Experts of a small language model.
Size: vocabulary 32768, 74.9M parameters.
Experts: 24 experts in each of 14 layers, 96 SwiGLU neurons an expert, 1 pick a token, a softmax router, a shared expert of 256 neurons.
Below are experts of layer 5 (counted from 0) of a mixture-of-experts language model. Rows are named router (the router's row for the expert), gate (a neuron's input weights, with its number), up (a neuron's input weights, with its number), down (a neuron's output weights, with its number) and show model dimensions 288-383. Each number is 128 + 24 x the weight over its row's rms, rounded and kept within 0 to 255. Numbers have three digits each.
After each expert's rows: "mostly gets" lists some tokens that are sent to it at least half of the time; "comes before" lists some tokens at least twice as common just after its tokens as in all text. This comes from a sample of Wikipedia text that the model never trained on. Tokens count by the router's weight.

# expert 14
router:102143122134146096159144105157125114153140117127146096145133129168134104141139130168125116132070152106140108141157119172130142111155114116156126128109110138121134066132104129123113119146162140075099120138115158164127133148129135190121119145098110166100128106147148149141132139104137117115
gate0:125145109143119103131165153081124102164109121128082144141125131118131139115102112099106153156107098142105166118151135115139121091118140120122164136146107181131130126143134098151140102094149124139105115126079093122155158129090149111143123190128153084131128126088126099124101082120087086114
up0:123141138153103107137103181131115156121119117125138148135107065144144116114145121150088143143116146175091096116166138134120082130134145122124171123138144145079076086139126161109133094138103060103127177100101113145098136128166104149099130150127079116132076155154095147105150108149164082112
down0:155138109091111106154134119132165105111100152154118098149139133114096111115146129145141137162156122150147138162122128152132115072110127155147132148141091074108135125164173101144099103144118098136142093121121137118114148118099150139167107108132133122134154165071141161115126119139135169184
gate1:131083113141141148113113112185172100126132149146139136151149141133112141119128159088164161161109143144114086126106118143132118091179122109111171107130142151146144109108131130139093176125164131164116137114108127133140107136154118148158168121174115124112134158146149111128149151162105106177
up1:148120133157129137145138107177132143086102135093129168183141096102117139080122184096170164127140162103151107131130185121176119089137138076111113141158082112127138141131114143098106150161122145165126127136116122115151163114134150075102140086090106122115163126115136153171106108119098142136
down1:124151122119147127122120106104120141160126087156147134091136115111126095135134115141096081120085127121102115101125120161135128152107134129137118148098134090125141131137133104127200083084112119155116134141125106108119136152165116154103136153139106109140085090156140077108094123130140124120
gate2:125127112171156108137107149151136130114179116122089128159141108063174113132157106101133120113120082104104119170126105101088166119146141144152104106160132129101127093140145144168101155159144130151142114126129112158154121142151139169098095101147160114142132114109107125126118141119140132121
up2:133128168125140115098080097105129123139181175113104123174110156120151134174159129113143139108094117135169111123122145160151139093149132133127095181134107107106143135159137128128177137129144126138127120148088141108146133120130162143149120154102093159094135151154128150120100116074123144157
down2:123134100088112136103132096128113099147105125143147146187141163099121139125145134130153118123129167155110146124126116120164160132167131126121115130089147130084132095154156193116149141154127128135088121119137122123194191122110089098132138145132107158139113120136141102133131130146132139100
mostly gets: " joined", " against", " signed", " graduated", " attended", " defeating"
comes before: " the", " a", " his", " her", " their", " an"

# expert 18
router:100150135150107104102126191128072135107115129143137127150109149126159120146106127116155067172134126129152142172161135162155113172138075102160102182134128146107105134146145091156106142120133115080144129118096150106123145090160099164149098151111133160154144146106145162174098107122133105137
gate0:121100141122114121175114140140114151155136139158106149131142109122138111116126176132136112124134143130097097176096151086105148154116166117166113118137125160098168133111090119161110156179128114134128171118143077132155150136119110136128123171091124127113064152097106121133111162128111147130
up0:138135124130140110125133145151125136133168095115086116098111114110095088154113101097117127111161139134061102111141147156110121113127080138093156137112137128134120123167119083141129114101124089122071134125126151122110149169133112104149110111124101160102110108113145122162143108149101161119
down0:082103139117076110148133151118104141118137085125151114096120149139127154129133134133084144083133074128167089128081108104137125152116135106105089120092155148131108102110138149103149169158106121102144104090089111120078150108146123129139131133117158127133076157087132120080134110101126132132
gate1:119129177121156124153126109151081130126132106108108063141145089124066107100151156111141155126149117117102127138112121096086055098125102082138128135181127175098159169130097107141163103133126148108104167141122094139187123169120127132108122135130150113098133136154137135118129148129112164111
up1:175132125149134072152086110115143115122115149174115127143128124144143138161142157093115151124142113087136106112129078127098113125138184169086102165121154099132161138119106137157096126158164130183124106121145102118152146157125137141135138084108113120128145172127128154111128091095106115088
down1:140161102121129139143113132115094102103142137155171140129151148129111125161114093121133126131147105164130122118125151169180106142155110123138091213129134140098116137170101136114161104116120153113145139101087121122097145201161142076126130148116153175111106085173139154098159131089124164108
gate2:121138125136117143162114144173131115130115132096125156105099138132114093159153090174125168155138102139181165103106110125120108067141101136152132129144110117098134164158118109118173159128153168130130106132085105167136127146110105147168103129150113099170139116186092141127110092139136094150
up2:129137145147141090127168134124106139112152068173139084077122156101112100163057078146123122130137145119123127141089143179142148095102115093152133136097142151127121122110097099152106070115136100152103104126138098127123115110154126134129089147094127136102120149125140141130158138084089111096
down2:151131117157174132100129114120142105120105059157135166118130140123109113115148161078120149132106092115119186112118091119128155125115152123107127145105089111106095132119123147133172174168115101120104182165125130131128202112091096130132120128131158116134081146169110118103122102153132067130
mostly gets: " is", " been", " has", " have", " are", " became"
comes before: " a", " the", " an", " been", " be", " to"

# expert 0
router:141095127083110147077094146141117125104080174102153143128106108118152116108134117114115110120111142183163163150135135121122112120144126186155128134112146116110162123122122117105133161142121089111172130097128176065121122086143118120066159157179107159134125136114090138123151130128106134103
gate0:110106141116123101108135142109135072096155134131149118143161147123108136121144107118115103102117114116085112163151144102113108098151152144149145170149125111105126128124166125114159135172086135127164143141148114127138108147094149128123132130146105159070144127134156133145132112094137129157
up0:092114131118110153081114113129114106106079156117143181115111110078075073115155150144101130124094114147112104106109105160172088144114115096147130122144113158149134153098140134128080106113121110114127112147124116162148116161106072102134096140123091128102132115115159125126087115127139129082
down0:134086127170081132129136112121099143137078124135113120121085099157136126134105135133202120097158125129095127134083152157073107143119125146130109118093168125106083124141140099157127106140170150132112117171112109146104159097133138144144153115113101146138139108125113117149089094098148144109
gate1:121147079123091162102103146103175123166109139142161113119159075091151115110154183114121124143099140083149116116141124111125106142096124123145135116140137167135129137113153130115084140114121110099150135088143129096157124092082160159116098170146131133113092102097156158134136128126089152144
up1:117136128135116126108112157159116098138134134165129127128183116166120155141148135093154113128107130119072128120141163081174128153142138152121109178128149152134149098118108132138101104136168133143114153143137109074121105133098097120116126139140138103143118086088104176124141147167156121129
down1:116092118171118132150079144093130154157129100136113135162121105128169150138172160171141112111171104083159159134161137156108162094121136094107146121183154243143132155081101161102099155144101137084069133156162131114137134147093154099097154124112128140107133116148138093135093108108154123149
gate2:143105114101172145138113099113099104093138108150083133119134137093108141151115133129153112159157099135130134124140121090116097122139138123159129076164088124148110170147155129112097119141087156145084171149137099139164156163111109142089164125129161111107126145100129126136142154125119201157
up2:154109093110153151109149154124124142160149134165079153125096093136131118116145105165134142136120085103109127094129097132146122121119110124156081149119134141114107115087162113173141124084110155126154166125087121115110155180098099116173143079139116115150089123147188111143115133130110116152
down2:150116126141118098140116174166143121166139136109102135152123169087144158132113122088116146134153127110131112159128097132128104113098153152141138130119168162137085099121101119085159143118112170117076110153123172130120144103114118123135118061127149147146166158136151209144096123118118136121
mostly gets: " where", " they", " when", " but", " However,", " which"
comes before: " the", " he", " was", " it", " is", " they"

# expert 11
router:114187114115159081107122148103122134084110108105140163125147127089177100145122145168142156154122130093128145116151132110146173093141096093132081117081122122129151119102132095150144129166136133153124098083128084139115151147106122158133179123151118133082173140160092127086114136098146159140
gate0:089138169132141124129125139085086139120173069115121149132097151119121127090127099136108103148103112102144103148134136114074122162120137125130141124138155148125144118115156128090144130089144103104180140132074088118070151118106148108144118118086118133153101076120092145153115152140144120124
up0:145113144179110110090126133157128127099168180161104108142143104147131121127131128095158127140157119166133101119083117136164113128129162173147134108154087130144138120119138155105126134152143140105135160184115147110160086113108122125120090151124123123149114194093144136116132120155080143129
down0:114143122108122117155085131133105151119145099133116150120122105131139147144103115116136163112144123151135108107083132125162157123127125124124126145098114140102125116168130121099147127135106132152122141146119150134119159138112122139151164102133131107103077119140101150160123125137131121101
gate1:164120188132136133164128176121133133146112133138105161147105125126139099125138116121159093173129122154155132145080138140159170106144086146123142145139113149146149139109110116114115113143145121134140170101139135126108127157085120152128147134115152138130129151152180133088129139128096126106
up1:158122128112129170108100106121123113121108155154160093130133166114123093118146090152087130137101147080148108124128134099146141124146142142157118127122138149095114142170098126137125145104095095090102121121125179100115112172154108138174129155111146102126122132141104149143066098108118162121
down1:118136146087155128112126144099118121131121083154142129132133167122165092134124107173157124154134137103132115129150113136106106160127139127151086125129139160143155143094101076116143172166123141123116120165137144070114103158079101158089151122092102114123116084161129119137145125135156112135
gate2:089130129102114103138101114087120162135090088158083130150144095124123130150131147109124135162070111124121135085152116108148119133113112115112106195129105128120153115141124085127133096102133083142133085138133141113082155113103096147153116099114124147108161119153141157145142107115092162116
up2:142127095122140144129089147110113112134133148088142114139124134111164157162111137152139145138153123129115118142150113089098083116142121114104138109097122062179132126109140140159061118133165138127131157150128085152102128126093146169104117135116141121126121145145097178133130097110145099108
down2:137100139146108110113103124155165085101122122117144137139102124135103142176126146129107142162097140120171100130178124137121117121111133114084153161135124126127126072133161134137126157162149160135100140128164126124137115123114144133103091161117148112114136091151146113131108069153137116133
mostly gets: " development", " research", " design", "ization", " control", "ation"
comes before: " of", " and", " in", " to", " for", " by"

# expert 5
router:160111127122156097073163103135110129152129124104096118095170117132098154120113155118137110158123120128117149123132151136172126117121148112088121117128147136135123163169090098125114176146126123111107082168170097143083160122123169101091108086155108078110099094124127162120173147134140125077
gate0:152154153111157097097098132081139158136112147126147133153163108116147133096148155137122124131118151108115124157145181173155177105125083110107122122118150159130088149162147124150101117179132101134087085087117103146153110117128164099087163128075139139092091116132120148104145103150128110053
up0:100102147124168153125109138142131127111157107152121153099156148118103179135096137111130174135101142186163141178116169189143172142176166127144099146105103096143149121153117106162115144126135162152106158121154118100128142111145089128123146133118101147139106139108142159138148120159156129130
down0:125129155155096181120115119142147090138127162139148114103134099117141110156108106110136157164110074154071139086113148133163128159133158105124122125145089134160124127163104081118116132143119128148098169153102122110108115115156145127102097180100091172117108117159073111111107170140117138075
gate1:126156125116077104091117134142105103135113138144141093096189135151098133137113139185137107125135115141156158116118119148139148163109092132095112101079164162120129142134143153135140092139148140110128133109156125148113115109086210089154115086153107142130167147068125115125139087132108114148
up1:138156128168142127140120152100137156104149120089139082133115136153085120115150101147132154104092151107114095149143094145108165142136121137152110142130132144199134127096148102122126169134108151125105165159157181114196086089091124142127123128098123160144104147111120151142105152149125121145
down1:111127110110146113112151183159155145117154106120125150157140148120134125126101126102112127096109139134078139115125079135145117130140141138091128127108163121155139147107123133132155125165133147103119127138141125120163159139149096147124138181089103127118092131158146136105102145128075148108
gate2:126063121133106075101140116109152144108110164122141107118057159165107098114147129085126144154133091126121183131089131123130132121134136139100144116122145121120097157126133122149135156099149131131075113112098095150101187082131124075110100129115143120147171112087124150082119160078109095142
up2:090162099155096115143134127058147167134138098145125127143134168110106102123144116159106135119161128100137129141126092098124128116141049108149171151099119119118114121102195149131092143129123130111105087157099157092128112117160156141140157106135129131153125111086104139107119143119097126134
down2:155108159148165121116128097146108125110143144108146135142145153139162151104117114147123139109141102083094153115153130166142121142126128142107139130138162151143092106160126125114151098157097133103105172094152147123122119111120138163138106138155125158138154140104171110135157116159143165094
mostly gets: " Votes", " Candidate", " %", " ±%", " Turnout", " Majority"
comes before: " |", " votes", " age", " were", " average", " medalist(s)"

# expert 2
router:102133132131118120113152145119136116130110141140123169137169116100104134154111137140150126136117068145160177145112110096092158146137119112110155121163143153146120108152082128128079134099118095129108145149127110100092107141089121133096146141118112091111164150102100115137095130112113115113
gate0:116129181134094144134151129107148158181111119150122091095146153116121118082172123155145106115164131122131117107156133112150124129102121121133104192116183083129185129113115130154133138153131119122127134131183142134117110155123170121108150126140120118111122110133112136118126125144100102095
up0:140125072136119185135173074148121147131104064136135183108141134156113154126135092113150095077104164096131138145126119138140157145132117139166111106158127115110166112132109142140104180139121105135104136111139109121102133121109114146140126139119102118117134166115154136165120108094112127173
down0:095150156165117090164148116150157117167146149179129137126120151120110127100133105167094136144210123146084077111153114130127173126118120155169156120160101166137102121133096093134132116124155114138103139135119106125120089129134103166090148141160102113087133146166132134116119144171127102118
gate1:171139116087124125123105097127082114157152146094079143121107129149142118118131140125088130125145129160138079093084123120158188151121146150112130118120111075158132133094140159134113146131113123141121123163144096081138154162137147122145136127161176110141128143139124165102097142116089066141
up1:116093155139141125132112129105137120158126137108112117145131127095144093122085156127154140149078167100115142123079124116161167130106141085121129103146140123096127098161147116154088125128130124133139149131131167126164118163185093150146150075155174130090146142094142142129128143143122115088
down1:112111166153172162118159165093129145156134117125140084142122124068103130135109128166134120130151084167132077148155080114124127156124106166153119181094084091151115111150136170198117156134180164120123140133100137112134153136160118141143153106149155153145135121185114182143154111131134155130
gate2:149111104142139125117148126090148153151124119162137080080112134159126146103142159121145116087108123128148138127160190131107147141103159143114166106143102122099106096131147160107151157114098127072138148107110102143125109111160133075089134171134156137082143137105157107134138186123109132116
up2:125145117127160128128138148122129115144126089138108117194146108103143104112119129148140141159138088093135124128125155117053123142144116132143152099111116107156108150115124120115122148151133112166148085077100126139133153153125092159120111122136116151174108136159123141164118116166159138126
down2:133140110136130144110143119090197127089130109134119149181119129121146093140121081127158138101116135156133140143125127158122124157149105157150122126108122145136150104149117119085080161126152170106081156091141117118125076126131124125128112147132083081118111121117144123140113115156127110116
mostly gets: " |", " 0;", " 3;", "};", " 2;", " 1;"
comes before: " ", "\n", " 0", " 1", " 2", " 3"

# expert 4
router:135103117133103141097120129116146123168147154099173108119114120110169113108120123118102142096121139148143099176134110148088127134159158120119124125081140106115166105118117178125116150081116154143145075088111097153103140118128153135163100160146181117130129116110133112089137132133181178158
gate0:126107150117110144143131164108139113102169130123105120140100128126122114097168096123135144144122135068117116080108126113134142106142141122130119112148129178115113137139144101133131132130116179132112154121128138113124133132084133110131136175141130135139135124117155154077105102139128129115
up0:103109115132125101152089112104098135131133139121104115110167093110080140152139143127140141189054154151166133157137120126094103122079169097130124148121164136112119169121140138106105120101104147120094120114088155149120164115112098160112098137068104105112118119148106127132089147096120103155
down0:132123118109120137133113080137125142147136086192129139171065120158128142138135094157153155152112125111191168096100118140133159127124116061132128140110164105074098130159119107118145112158167094153142133113126098097185137161159137106131118076128134153090086119116173153194097110113129144122
gate1:098108136142128167132122156133179153186135135166127122094117110079094110119120118115081128137170161151142123142172136184111119094105087164134097132116112112150126145111109125145138183137165110130140118137151155110132142152111169157108146121176180111130125144136159156123065140120120150128
up1:084155104186100211123137156164135144115160157157121101127133136111174129102081128107112147095092129121139131141133083065124119116129121124122169075133168131132148132145094141146164102134115135127117119156093085096123150141135157100104133135138113089133122122095136114100133108119139094126
down1:132149113120149119141166151156115116097130138157131144091122099122135125134163134162118096144131155121133154093143170145154126116153083134145180128098119126122098112125115106133155121156140119126128128100178095102139131109077126098133110153089157080140141119172157150173158135100065097123
gate2:151127139116094165126107136108125131126116117116119130143143137140165152086113136101124097115115156131106151144148116187113101134125109073098104128118133166131113081184136153147124148102107128139117130107135118151101182155155144107159171116138165133085152131116111117103115149131165137095
up2:137177170149119128139119097145146156148139126124133131142149122161112126120098093136172083137139151155123125089147145172139134147152133135121145139149109151139127117132120129118120137126131117129078130125151104146148146109130151119141145140114121130130136151170130123118114117138111165106
down2:142092131074101099134140122157116114124139127156106104143111163107094140165153138092118111096187145157129129101091118122086129114098124154111120090099111134145156163117108120122077127150085121140168088159116185114114114068087106137103083131144136147165149133144107151132158141154131089138
mostly gets: " million", " 3–1", ",000", " 6–3", " 21", " 14"
comes before: " |", " million", "',", "th", " m", "1"

# expert 10
router:147144129144145093129135145136134164185137102151150120147128098171113138140147077106155113112138079110134094092167144146150160156096164123090145128121122153106106098108162204096138112144146092120075147136151097129165128138082132157143119118123106164120104107143129105157146135084092149134
gate0:113133146095135126168127110126137120140115156096158080151103126114107165107123083152071112143157130153132087129105148121135148144113163188119183095148069169113112150131138131141082156152122099128137138136123118127142194105149106132091132131151095173138097133140115105117095129156168110164
up0:137100152133114167132122152124122151103086148150101146141119121137145105077105077122089125135112183157134106093158077136105090133110117147124112160171135145144156101169110116150164162107151121102153113096125104157130144126145154130108154154129112159124099171115116123115155115110151137129
down0:082133141149158156100153125092133152146137140136128131107134140124134122089116120151128094134100094121148138113107112115135112133127179146178123101168150076127109150172128128141102172136146147158158145124105167134129118115096140111138116140163119148107113121153128182180130152102096123120
gate1:139130075078146116134139154092151132146097138136118128143144102148120146141099131134110111149094087116141121071083202116097148134125146115116076109091107186152119143162141115147163105116105104122126189136122138118165135106124141123111145122124104141138136158131153106109126117147095166144
up1:138096125124125102135134154161105138164104157140127141129172152153121112121148136134140159134130104167133098112120115106194129134102114108139111126161136173179151086126125104103100147128125124115144183142160107129097122103168147179161106142137128189179130112178154099110159106120152137110
down1:159106121143141098123131160125109114076110156161130138129118177130120120162162140135086130097099120179109168120073120131100120168117129163126098145132122131149153130142151120113089131160108119151136154136141119088115157158099160127128149175104139168148172144131130116141196145131156180121
gate2:138114148144110112138174129118122104170133100093162172109169146169204088150189128145147143129093148107116130138120130126142144144111123111084073189151113118147173158109122133086152095131137130101099161108103140133138144132100104129108159106126137174127141139116157131138137131142116167105
up2:092152116148104136134154138083166117105119138095157133138125153112139105121109197163143134158131124110126117145132146112145148181104105149139139134126122151121106179182111124118133121139121126148112140131165090089137122114141117158142107111119110116145172123120154103115129107127142117109
down2:143121110145109139126151147081126110128110139139149113119164115135114094116150160083117108110126117111113119123085147098134101121082150099098094135173123082113155124138153180119112133091106099171082171106096122107117136139113161135104103109098155108096137083105122120085127093080160135146
mostly gets: " season", " football", " game", " Championship", " League", " team"
comes before: " of", " in", " for", " and", " was", " at"

# expert 17
router:085105161109113153092106109115116165114125153143160150132104165108079105122154107152152112119139109112131118154109109137140188118184108161136137105097137110120165131123129159146138124125105165134138099094121128126134159142122142133105168129132104168138110091154106125096132141135114136153
gate0:122103118139143139123133129136127108131138124112121128137090099144150146122176120099120131129098139070116144150115123124117126095119128104129132132153115122075165162181127173160137099110134127110135168124136141110127137176138155136102144130099074144087092088120098130157155130129149158145
up0:121140120096153151134093120137154153111133132141136153116104131164121109109133109151125133131096111115138099108140158068127123154151136158178112126138099182106145123194150113152112089083113136137142145108139123155121106132079161129161130121130100126123115126165113069155113126181145118127
down0:110144154130122118143135115148108091129130139140131116102128114107127131112130144157165121131159112136127135112097138158140134155159160145106143121109120043128079139129127130120129150190145118180152095101126100130110088122137127159143102100133138161133164132129152104131105162164129116137
gate1:093112170185105115081140094105130135154120153125151155129156125088137146128133153122131107139083143154135119155129111120130172175133125114131111127142164149103104139140125102111128111070097170075100089119133142120139139139136135118143169130137169129153129109121130138137158115127163103131
up1:157140119051081098120140147150109180120150148118147144138123152123153108140124115123107143106119124094138120120108154140118131130104122162139101118123086117101143166110105117121118131149112093116132089129105146115120083133153162164133121188109126115148107152146150138161131136152104116170
down1:101142118086130134127135113139126149176115136135163126077106158155152132111119157083078101125081103140144108181121142133132138126133120141123107092124123105142108128126159145130139144125096075185104155142118112122145121109131120128114158138120102099135122117137105099117143139143121135130
gate2:191109120074078107108119157136109096138134162120135106146141123128155164154150120105117135158137154147151187132089071124168111135117159130141120105080119155114112154131145079127149089149146110145131151183094135078141107164109141158118095163099169133130183115117156120139145112133174155140
up2:128102102080135137130112066175159163131106099107073115159158153160151121090133082112135127110141092112114156074105145114117122122154159144097120139138137180107110151142152124160137095122183099138108149141065120176139097099128112110134126135133085138083131064113077127105131087152124150124
down2:150116113168103138127130108110168169078129125080138123154140110109184121109105125130076133107156120103129125097151132167134111125146138123101110127109106119141148117098078138140132128119089125103136136164119152136161132118134125174083130165143090150125082088109138128094162152121122140106
mostly gets: ".", "\".", "s.", "ed.", ").", "er."
comes before: "\n", " The", " He", " In", " It", " This"

# expert 13
router:121092100151091089134142126138121130105143144126112127076097091155090146135160146165125113150138113133095162138107133134129127142117148119089151155113143186142085157101159125126148163144093116129152128136084147116150132153072095124143126113123092108104153145106147109139159129126114109148
gate0:138143117087130124142149155092123121099145088128147113113110130180109109114137114180105103122093159089117146161135127124144115099149118118131134128149096114172131141119117131113105119205126146077098182120125101158131100106123157172106126125074127138116122157105183114117146139088148117106
up0:154142102117095087165128133134084119108129085093146144114125133145119121145160128139128156156155114129118160097123129130159127126171112125105110149158091128129134134143092149141106129102093087087130099117105127093126174132061169129114120110135162122100183084098131154131075144137164166142
down0:097128080125106098157129103141106107166143150177125127109123158123103110146129114149126135123162171116099121202135135148123137100145098122125162108116130124120092106105117110146192104126113092094136129162103112116143157128121096138166139133142082156114130119100091158121106147158133101047
gate1:190130168144101124142142132120146121114163099105179155115153150166109122134147114141116165127078090123132108122116129125178102143048105106076137117102109138150176121142123162121124119132112112112111140128102125127133138172107098145136178145156099137135134129178167106158137120158136139114
up1:106138117102124140138131114110155132143145147132131080152174140183130157130113151137150122076116113113058129120133154106077096108111160137146126170138141097124086162095134104128126117120139113171106132111100105103107171101142151114138111109102103144114158174128157143113164123045145094112
down1:110120126113191164098147096149101127157125143116121126138153138136119126072128122109145115142129158124146145118125128073152147185136116179121160118155114148161126170160107166119156054114129140154129118126131134097138140071162116144140146140108137132137110142130130119166135108146126115153
gate2:145166142130108110128108127123100110124145120111152121144116091155126094100129134122182125134122097103138126108102155111140146093119117126123178092101122140135121166113131114125129148119139125162047128119062124102124159152143123135134198218139129094105139164136155122121139129099085129188
up2:141114127119098117129123131125110111130151106127143132114145131087155116068154170143127161130129133159090163147162113148125169154079149115133150167106116143150089078157155134156148147124118140123119114127128111135117087162088104148134112102145106116106100109112145130141159154141127148129
down2:109151126145169126160113129167114102137131110120068127131141143135109137145156119121181161162127110139143192132114110132130067128134138080127151181140105146119142108133146108153137126093103139156148104132131152106142169103127117149159115130105135158143114154133104126114157184128065174132
mostly gets: " (0)", "|---|---|---|---|---|---|", "|---|---|---|---|", " m)", "|---|---|---|", "|---|---|"
comes before: "-", "|", "\n", "|---|---|---|---|---|---|", "|---|---|---|", "|---|---|---|---|"

# expert 20
router:120160105130080130090125113142168127107105124112131129059134144141156156171135128166139146121137132164113126148140157126160103077163131101149125108077124116101094134107087182130113176143128109142118099100106108118106121128128149127144146140114129115126121147127080138107177153122126126159
gate0:116095136118132124121134133139120116114097137152103118127144164099155132131133155105128131128135141112127120110139095153123162115147116119124130144119153175128111145160148142165091147124147112086161080098081138130146141152121144182151136111112138128094131154136107138200105097116118087141
up0:093138150166106145127100106140139142115098113137086114118159084117105130124173131122125086124109122142144121107138111112135105158121086106129162148107077142104123124177102154157121124086122131119137132123120082120142126106124127144117111101135122131183126096092129134153136093113080171142
down0:202150136139117167125119125100121171138083126146145112168114105175133081155132115103132103132082147121145101143126120133120113121120117118120080153131105118106170133164113105110101177117128089128133115111138168179139153119116132152149137089084089115129168122156127139089122104116137110080
gate1:188162152139158129146144099134085148089147085107139099117172095121145113140104109061141130127151116109115097101091169154117117125126117119113144111147153152166128096103126125125150139118129097117099121128116108133125103120151148127133164150126123166118136096115148152154115127098129104147
up1:120096114113096103149128133158156169112121107127113120122140117138114127153156131113095142168115139159134139139174135114139124135102143073141149114144127124158168137127135140135166124127133070144115141131144142187205126125122141143098129093111121166114092066123124153103086136113166127107
down1:149109130137150110158148117129131118143125164158146153126119149122200158131128118165142144073116141113134134130132114144145142086078152161112104125151114149128109123113137117082173136124124065127123159124127104117106149122121182128117155119106126120133119119121132147090151138104124121152
gate2:150127119083099150082130147182127141114100131144140115148130104125148109134149095104146145137133117131131153121145124168091139109151086146140131146097163153151124108097140146125141124133113145120137138101125157141073112128128113125130162116135088111126157163159141124121116123181127150174
up2:127094084132128090116116126115101167154170195140131140156086100138117151105115115129086128125127126136100139131137118150145179109107122135101110112144151115147127125095115141127129152136136172147121135135147144107126161135134163111178147145141127110164123141121160099160144144158144173146
down2:107157142166115107096081117077117116087142160105120064126147140084131148116149133128122092144095131127132121117150131104117104122117098093136156122160115116128179134109130177158115114123132136145117098126107120109163151129150088138146147066119137155138172117122121100186153095172158137167
mostly gets: " Authority:", " Québec", "bin"
comes before: " |", " &", ",", ";", "'s", ":"